Weights of a small mixture-of-experts language model, trained from scratch on English Wikipedia.
Size: 12 layers, vocabulary 8192, 50.5M parameters.
Experts: 96 GELU neurons an expert, a shared expert of 128 neurons.
Training: a variant of Muon for the experts, 409M tokens.
Below are experts of layer 7 (counted from 0) of a mixture-of-experts language model. Rows are named router (the router's row for the expert), down (a neuron's output weights, with its number) and show model dimensions 0-127. Each number is 200 + 20 x the weight over its row's rms, rounded and kept within 0 to 999.
Before each expert's rows: "raises" lists some tokens whose logits its average output raises strongly, later layers aside. This comes from a sample of Wikipedia text that the model never trained on.

# expert 21
raises: "ing", " and", "er", "ers", " for", " in"
router,208,195,201,259,201,192,171,179,173,182,188,200,188,181,219,209,185,202,211,211,176,210,199,175,184,197,214,167,186,201,185,224,203,221,219,184,224,201,221,230,202,194,186,234,200,188,182,168,223,194,202,153,189,209,187,192,170,228,206,184,225,205,179,206,169,190,224,223,183,190,192,195,205,198,181,199,190,191,161,214,235,204,195,178,218,177,211,222,216,147,188,158,184,203,204,216,216,208,243,176,239,171,209,204,194,232,200,223,191,200,191,196,159,204,196,164,186,193,171,200,206,179,227,181,222,195,209,229
down1,229,194,219,188,155,192,190,206,207,207,247,208,220,166,205,212,171,171,212,176,204,191,191,234,216,169,191,183,218,202,175,190,184,218,185,167,198,203,170,167,178,198,198,204,202,210,211,194,208,198,194,225,176,224,186,182,198,174,160,226,193,191,213,182,195,198,212,214,176,222,180,230,214,200,202,238,212,234,229,230,215,209,181,216,230,169,199,207,216,164,207,183,206,205,220,172,209,231,219,189,180,233,197,210,218,186,181,168,229,213,199,185,203,217,211,201,216,197,175,187,185,180,185,240,244,172,201,207
down2,223,201,201,191,183,241,181,175,151,203,168,212,208,201,184,178,212,181,169,197,216,234,179,190,234,202,205,201,208,241,202,178,217,184,223,207,179,229,158,192,186,162,196,202,234,161,204,204,222,151,172,188,189,218,196,191,190,213,210,221,225,196,257,205,205,157,227,186,166,190,188,228,229,194,239,180,175,187,199,197,200,203,194,198,218,188,186,193,217,197,205,196,178,211,193,187,210,196,230,205,196,196,221,211,191,174,205,198,221,200,166,176,209,189,196,178,182,196,179,209,215,196,188,169,181,199,191,216
down3,191,185,156,212,172,225,221,199,186,192,175,229,161,222,195,203,223,224,185,167,191,196,192,207,215,188,207,203,213,211,202,185,148,205,210,196,253,207,206,226,196,210,208,176,180,178,186,202,188,238,184,229,225,178,180,193,177,213,185,196,225,195,180,188,211,220,192,224,216,190,162,215,208,200,207,193,164,218,205,206,203,234,212,222,211,205,188,209,153,162,222,239,222,193,170,196,202,176,213,198,191,184,207,237,171,207,208,209,221,226,212,194,189,219,216,151,206,202,229,188,193,233,188,192,196,212,213,193
down4,189,184,209,201,171,216,229,206,205,217,181,202,171,195,220,215,170,258,178,193,215,185,218,185,200,167,215,199,170,181,175,177,206,203,238,213,218,212,178,209,160,233,205,212,190,234,192,209,179,227,184,191,172,206,240,190,205,217,196,232,218,207,175,189,198,199,199,197,217,201,181,170,189,222,183,203,181,224,198,200,172,187,197,246,217,199,230,172,187,172,197,221,182,153,218,218,228,219,191,229,204,203,216,234,171,204,192,195,203,173,207,178,206,201,186,177,189,210,196,203,212,202,180,161,183,235,209,192
down5,197,191,195,180,206,201,195,211,165,202,229,209,179,211,196,231,207,234,192,225,196,197,220,213,213,245,195,204,231,227,227,166,185,188,162,217,221,220,194,172,204,194,216,247,194,216,188,205,191,189,197,143,193,196,209,195,197,209,217,192,201,210,190,198,212,193,185,216,243,190,226,197,218,168,206,186,228,185,206,204,206,191,199,168,210,203,195,232,249,229,205,201,158,231,189,202,224,199,199,217,230,198,221,178,197,194,212,167,178,211,189,208,241,180,238,196,183,202,201,194,215,157,182,202,206,220,197,161
down6,200,213,216,243,226,250,153,203,225,196,189,206,214,211,184,208,212,206,200,224,184,165,186,183,230,219,208,185,196,180,190,206,193,204,207,173,215,205,187,197,187,233,214,215,183,195,197,214,198,239,177,215,233,194,177,196,244,204,213,211,203,209,178,220,224,220,237,220,179,206,216,190,207,221,160,149,193,200,199,247,207,212,190,239,195,200,204,182,194,210,216,245,195,221,209,204,184,247,197,186,201,190,166,231,199,185,226,207,217,197,199,194,189,219,225,190,181,192,222,176,198,207,204,170,219,217,200,179
down7,178,196,187,191,210,208,195,172,230,198,240,188,220,150,191,187,241,228,221,196,194,221,215,199,214,232,180,201,253,230,214,190,224,184,216,202,223,221,180,206,209,239,208,218,168,198,218,180,177,185,205,229,194,202,173,179,241,186,198,204,163,243,172,194,199,197,201,214,206,219,190,196,197,197,215,186,200,182,177,214,191,199,213,209,194,172,198,209,182,211,241,193,172,183,220,195,241,196,185,261,184,213,172,220,222,212,207,210,200,199,190,219,189,163,207,198,217,198,181,192,217,197,222,216,199,186,203,211

# expert 129
raises: " in", "iv", " and", " at", " on", "ing"
router,158,197,224,223,182,172,217,185,189,200,167,193,169,181,176,214,167,195,200,186,200,207,179,208,197,199,170,222,171,198,144,191,216,234,192,209,199,171,215,204,184,180,180,213,200,230,203,209,197,204,209,210,195,199,211,193,190,197,191,156,210,189,187,213,191,201,215,179,165,221,185,179,192,242,211,257,191,212,194,183,159,199,191,213,170,207,216,195,213,191,212,178,189,207,192,232,243,149,220,174,204,217,180,190,190,187,171,177,219,175,188,215,174,222,207,194,181,196,185,188,189,198,200,189,206,204,228,241
down0,194,179,225,237,219,186,192,173,218,175,205,230,177,220,205,187,173,175,220,201,214,155,207,199,222,160,192,180,226,179,205,219,190,191,210,222,200,210,183,203,194,200,192,210,196,170,169,163,173,214,206,174,217,165,174,175,200,242,180,187,187,199,194,220,204,183,190,203,220,211,185,190,219,209,196,240,214,238,204,228,195,185,246,189,212,199,205,189,195,202,228,208,206,219,202,178,225,212,236,225,204,203,190,218,209,216,181,222,182,192,191,205,180,203,180,147,162,177,182,188,211,188,158,177,198,183,198,216
down1,206,203,184,195,180,206,215,183,211,203,191,193,213,196,182,223,171,235,221,169,198,180,187,189,217,212,199,210,201,188,198,234,193,179,190,177,169,175,199,178,202,186,198,156,229,169,175,208,178,225,204,220,189,214,200,182,196,200,199,209,188,167,202,205,160,213,190,194,194,211,187,217,199,191,200,220,164,241,155,185,192,221,173,211,173,214,176,211,202,177,165,232,186,204,203,234,189,230,218,218,250,192,202,194,199,201,157,220,228,171,213,213,223,196,213,209,190,204,225,152,201,195,195,199,217,192,249,171
down2,202,183,190,178,253,183,150,156,198,205,167,219,170,191,186,187,197,223,174,230,175,241,183,204,204,176,198,233,205,203,187,210,182,191,182,186,170,188,226,212,200,184,193,166,175,197,218,194,204,212,203,197,189,236,190,210,207,198,201,211,175,246,221,207,219,191,190,178,237,185,234,201,222,193,201,212,208,209,182,207,219,195,172,212,202,188,232,181,221,185,161,195,191,213,195,183,154,211,224,190,195,170,185,203,157,210,197,208,187,190,182,168,229,202,211,196,211,185,185,195,173,201,183,209,182,199,218,235
down3,232,216,180,189,195,193,207,225,208,211,188,160,215,177,179,202,176,223,208,186,178,192,221,197,166,212,238,197,185,213,233,161,204,207,169,193,176,165,233,199,207,230,194,172,209,229,181,204,222,216,225,216,199,237,204,209,242,213,190,182,194,205,183,209,212,199,183,206,190,193,184,231,205,190,173,202,192,230,198,192,215,180,178,240,173,185,244,193,236,230,193,227,205,212,170,208,211,197,213,215,201,188,197,241,234,197,205,218,186,182,223,193,198,240,206,212,212,181,194,165,215,229,187,234,198,196,190,187
down4,215,202,196,212,192,227,199,191,211,172,209,179,174,196,200,228,185,202,185,195,231,222,180,200,183,184,195,234,211,186,223,185,227,219,167,198,193,210,206,205,201,211,231,179,163,240,215,218,203,192,201,229,180,229,177,187,195,218,178,234,159,218,172,187,189,193,206,211,226,218,215,195,214,208,219,202,160,191,220,199,200,199,190,201,207,150,210,184,213,172,224,230,157,183,222,254,169,221,222,218,233,213,192,196,228,218,240,210,170,227,186,210,191,178,210,214,196,197,232,198,187,187,180,215,197,193,190,196
down5,191,205,181,196,168,230,214,204,197,211,168,211,208,164,182,197,188,219,204,181,221,221,195,216,222,204,206,168,226,246,175,220,185,209,214,181,196,216,194,167,219,237,184,188,195,213,200,232,236,195,207,206,185,204,196,212,174,188,195,209,202,200,232,166,198,180,201,166,210,175,193,196,162,165,214,197,200,164,185,186,179,190,182,208,193,200,222,174,230,158,192,166,216,189,223,212,172,233,208,219,199,200,220,171,203,209,177,146,202,221,188,186,230,225,189,195,213,211,178,221,202,212,208,170,180,195,172,227
down6,183,137,197,193,182,181,153,213,218,216,199,206,191,197,223,207,222,201,209,188,184,186,182,213,165,185,201,190,184,180,238,187,196,180,242,181,204,201,200,214,201,198,213,170,224,204,204,179,216,180,224,175,221,218,198,194,202,218,205,178,201,200,174,244,223,226,215,225,196,163,201,198,179,215,205,191,204,219,204,212,215,187,209,164,185,226,253,217,167,178,193,171,214,193,189,202,199,201,189,187,193,212,199,208,180,175,208,219,209,208,205,228,244,266,213,182,209,207,209,203,176,214,193,176,188,234,214,190

# expert 34
raises: " for", ",", "\n", "ch", " to"
router,174,185,200,209,189,209,198,233,201,202,198,180,208,198,232,212,228,232,212,168,217,178,196,246,209,219,210,164,181,219,199,217,225,170,188,191,211,195,215,229,229,225,208,206,170,237,155,197,219,161,185,193,224,210,215,219,177,217,205,208,217,221,196,200,197,188,228,224,224,198,176,185,204,225,172,218,195,225,165,191,234,198,202,198,190,215,181,198,168,172,197,159,178,170,208,193,188,195,177,213,226,235,173,203,191,206,214,198,207,211,172,189,167,195,234,232,221,174,208,201,206,207,184,208,220,183,218,222
down0,175,248,187,229,188,195,191,178,206,205,207,185,198,204,185,211,186,215,256,195,199,181,252,209,211,163,168,193,173,204,195,180,209,194,204,186,196,222,186,182,192,208,226,191,214,161,211,213,182,215,179,225,192,213,209,206,199,168,212,207,222,237,176,207,169,172,208,177,220,191,196,208,195,167,193,193,196,219,225,222,185,175,195,207,179,193,178,192,235,232,204,200,216,195,230,228,177,234,159,187,196,185,212,207,170,190,190,201,175,182,199,183,218,177,181,218,210,216,166,212,198,181,191,158,178,204,166,219
down1,219,204,215,179,190,150,219,203,187,204,201,207,207,205,215,205,214,191,203,166,202,195,194,161,202,208,222,228,179,190,218,199,173,211,180,217,207,186,195,215,211,234,178,190,241,206,218,220,189,202,191,191,184,194,209,182,188,194,236,199,204,168,188,183,165,190,193,171,153,197,175,224,219,195,217,213,193,185,193,219,198,184,199,199,201,176,153,168,227,211,220,163,233,153,172,209,205,223,248,203,183,203,169,209,197,187,196,220,190,206,229,204,201,203,175,193,166,177,188,174,233,200,209,190,226,243,211,185
down2,176,221,204,224,159,205,191,206,221,190,200,172,202,176,229,214,244,152,210,206,223,230,224,207,179,202,186,200,204,204,193,187,167,204,200,199,205,183,187,213,216,162,190,170,189,207,201,187,219,192,158,230,196,174,201,182,190,229,193,169,177,203,209,220,213,196,172,210,170,200,176,176,176,222,197,204,174,178,187,208,199,192,204,163,195,205,239,196,237,176,200,240,191,195,182,196,202,170,221,196,180,212,220,183,206,165,205,180,219,192,187,201,212,237,166,219,232,187,200,202,206,235,206,205,246,206,209,212
down3,123,194,196,209,183,179,179,211,184,190,200,166,228,198,222,217,230,202,199,236,201,198,186,173,184,212,168,194,184,186,221,187,191,233,220,216,193,184,161,217,166,183,197,205,226,197,205,214,180,181,219,218,208,163,170,183,181,144,226,228,190,190,214,215,231,195,207,216,208,229,224,197,202,205,192,192,211,182,213,172,221,181,194,216,226,224,208,207,205,199,193,210,232,174,195,224,221,190,190,190,211,213,191,205,183,226,184,168,215,232,213,212,189,229,203,229,220,205,215,208,183,177,192,194,171,199,182,218
down4,178,147,185,222,196,179,186,194,195,213,159,223,210,225,174,185,201,222,210,192,200,187,208,196,191,166,136,203,233,162,233,209,221,189,194,196,201,211,219,185,167,199,183,191,219,218,200,213,149,220,197,201,194,203,212,204,207,178,201,203,233,204,192,159,211,171,207,206,215,213,216,190,210,197,214,202,236,187,223,256,213,199,207,215,190,189,220,177,212,227,208,205,183,177,222,219,209,174,169,184,193,224,198,200,196,194,197,220,196,228,216,181,225,222,194,176,214,186,206,217,217,194,212,169,202,198,176,243
down5,187,213,210,201,195,181,208,211,164,180,178,222,164,199,208,194,216,185,183,194,226,213,219,218,162,169,173,198,228,221,215,185,179,206,223,200,167,158,212,212,217,210,161,208,191,194,181,228,177,205,213,195,201,218,185,207,186,226,188,213,205,190,179,228,197,198,225,169,190,172,182,211,180,194,164,162,190,224,219,209,187,234,184,210,217,194,178,213,183,242,219,203,178,179,196,205,158,214,233,175,211,212,197,189,198,189,228,177,201,194,228,201,175,230,186,165,209,210,218,178,191,177,172,186,204,197,235,237
down6,170,186,214,192,205,206,204,207,212,177,204,208,227,209,222,193,209,197,195,197,184,213,201,233,218,243,203,238,226,210,216,192,168,212,212,226,215,187,226,207,178,186,210,189,227,216,217,232,241,214,158,227,228,214,166,238,236,221,204,214,212,165,209,183,218,230,207,204,212,196,213,206,216,222,196,183,222,177,178,188,204,239,209,226,182,222,218,177,237,179,180,215,200,217,222,209,190,216,204,212,177,200,189,198,235,220,223,222,181,199,212,179,219,175,208,163,190,198,176,185,193,247,195,198,182,210,227,214